{
  "n_layer": 10,
  "experts_per_token": 4,
  "d_shared_expert": 0,
  "moe_layers": [0, 1, 2, 3, 4, 5, 6, 7, 8, 9],
  "balance_loss": 0.00324,
  "balance_bias": false,
  "lr_router": 0.000343,
  "vocab_size": 8192,
  "norm": "rmsnorm",
  "norm_eps": 1e-05,
  "tie_embeddings": false,
  "optimizer": "muon_variant",
  "beta1": 0.93,
  "train_tokens": 1402000000,
  "dataset": "wikipedia_en"
}
Below are experts of layer 4 (counted from 0) of a mixture-of-experts language model. Rows are named router (the router's row for the expert), gate (a neuron's input weights, with its number), up (a neuron's input weights, with its number), down (a neuron's output weights, with its number) and show model dimensions 384-511. Each number is 500 + 40 x the weight over its row's rms, rounded and kept within 0 to 999. Numbers have three digits each.
Before each expert's rows: "gets" lists some tokens that make up at least twice as much of what it gets as of all text; "mostly gets" lists some tokens that are sent to it at least half of the time. This comes from a sample of Wikipedia text that the model never trained on. Tokens count by the router's weight.

# expert 3
gets: ",", " the", " that", "  ", " his", "The"
mostly gets: " w", " said", " K", " fe", " kn", " how"
router:559488519477473496462497509509535506537544432467468513520477462462537483522474513546448470503454509500464524386591557518513561515471572547523581481517531484610556574503548457463524542467596450526546516539534543471488511415463504557470501503507551521471514498474484477496543543491445514500505462417489579499502495503459503502503533581504495508530409538569471536493471444493536507441530
gate0:575520517533479580484550510545544467507468516528498485510458449565532480479461540516473477453513537460499439490432426508508499497485420486540540559554503485474487474498514486531516507551414493530501505538486496483524560481459523485544462490531458514513436557505452497516460519513570497479556532500519471539414471461484427528476449431450548501454525569506497517519550471473597477492470
up0:538550449455469437555576501500524473519509499512463567577522497410487480441557545480528507508542524453500482480475424519506463536545564443533552536512543511474499485508560513525493488545469554527435485517588479516527430490461545495528472526433420462452496498575469533498513518564426471472463504538483490533562479427494531527474480502480557463454524430460419471474537480515443477505493
down0:593517515485483530451586346477476560496497480606420532462487484489461572463464524499491498507481553511514522520476474487527469423560456548526468514532569479531513474532499439535469476445536396514519524480487521451475485462453417478575481472467466519561487500504483600494546558468431526430461522490503495499460568516556495521533494504506525491491458486478515510497526517417490505512524

# expert 0
gets: " |", ":", ";", " is", " was", " New"
mostly gets: " States", " war", "X", " War", " Mo", " sh"
router:549581487522555507454518471487533507446500562465492478566536524492580500516444560467466546517474541500570551468567485473422488531565457456421507521475520516531462480563483409489471473493601501502481493497475484473436438498441532533494531557559472500456514480423476491523438499495497496436470452494527417495450548479526483473444557463511436560507486450531512490530495485488539483504509
gate0:467546503478499528519520499563401448476522500477492553521433536556453550508535552534608491551527477479539539609516438579485551526506488493489519569530621572498477479498511446452570454539552520517516440551480487527565495481553566466476484514484527497511525413495495474453500439447488505491421448493555524498583453468487484556471537497479521469495438546491568450505503491439445489489553
up0:496437511494521508511435495507551443498471487499530504491545497499488536519543541473506475523526532448436490483513444487486435464540484453530508497547574431514526441501511512507451483519498435613467418427526491559441537511491530482529480469571486530479594508464462530496504504509541469505521422451547486459467599512522450472508461547460516506485517468529519443451525445487515493551457
down0:416503457441490502470537326403483526467509494476506426559491524461479481485495611460534526498554416497494560466454514435447506435520521502484541598505474463518519530459492517487517610503477472541473507490502587576492554557532510455542597398445540467534497512523478520513527475488520435529513530455555529469474566429475471435449581530466437552507562501427461511590497559485588582488534

# expert 13
gets: ".", ")", "\n\n", "L", " 18", " ="
mostly gets: " S", " Si", " President", " medal", " close", " Comp"
router:486589455464470533451547524442458532485522510501509520502498487475509424526507495536509537541504508589492492495490502549506543519514509486494475471450544496471548557444425467540510536435530494468466486473412508500517457542533557552533406486535543514445531453475558471531451549476455575546511489472590516466531576476465522467516441480505480475479540503521478581529441473527551507530599
gate0:457514465408499604517528513454542472501520549527496557486444435541503431479565577510461466496477498480512489507482496517475397492503569421529473505501543441512467450453426536475529471516524490524409527490564516552485478456523506462513461553476486440458466457523515484476522502531542471493577467537432523452478512536423534456456500472548440464567552526460520512464509512447473485462417
up0:554560501442504485480548494473556549547535500528452455483610470484521482495482482559562460572454454523407486490508495506508559488496444431535432486466532521518502553494445532596541429560493549465365487546515488492499507521508449520511551479574492507522469528504481464474468505472466457566510488510552505492440515480467428517489452526503544464552467493503473459439514497423486497514484
down0:568482523497574450539524362493482489508452534517529519504461514509538509483505481444538475448486449549446474502476519517472494557506568480599539483521567480500510499566462424504454525514494486444479466531473576496510489511482404556475506479451522459557504510467624482531467481478573495487499536501432431551462527558522516513513568545523552518531511526553410499440490470527489557482463

# expert 1
gets: "=", ".", "\n\n", "\"", "a", " on"
mostly gets: "On", " On", "v", " Apps", " Born", " tra"
router:559545523473477486516564500520528515510503560501556590473506414513524469530489533484538543546509524486524557465580474561472566596483603555521481484496488521512523574490433521401460539451579502513493410487525532473492497471464540453472452559486457494484536457478523470512461563490495535531504502518478550526583456508527491477468479519580533525502444560545464534485490512520503503453557
gate0:531486410444537507524535514438463464515462512512515523505573485560463461483473430440452508468479556519436524537468462496445544617474552480520481442440510497443486551486520564518486489514473448513569507461517494545547491532542503534503455509556489545456537517525403525499470525535484487487464504482456510500557467493437543445455538470520467508433543500457475411474504497485433501459527
up0:478425477517456577496521482485477497517479491518515431472416473503575546512472466451476478521453464516472487503502555485505610509494547475533526559514535434474556464418516472524493447453513509469472453487452492512459564455492525466498522548514500527492549549414500469479508496529510528507543513551508496505479428493491588538519384531527443410517541490516432490497516520583553488526510
down0:481472499374506454503431774568532477447501454494539509503539484489470499453564393536483452481548528467452462477611413436424456480489519553453501465573505511475414481499494560558540505532471505495488498518461486461502571498489529482494480526479484506504454489534490548485479447595425462446450472526486496495495619498524534474526505496485513476518534528504535479455563527494509607534510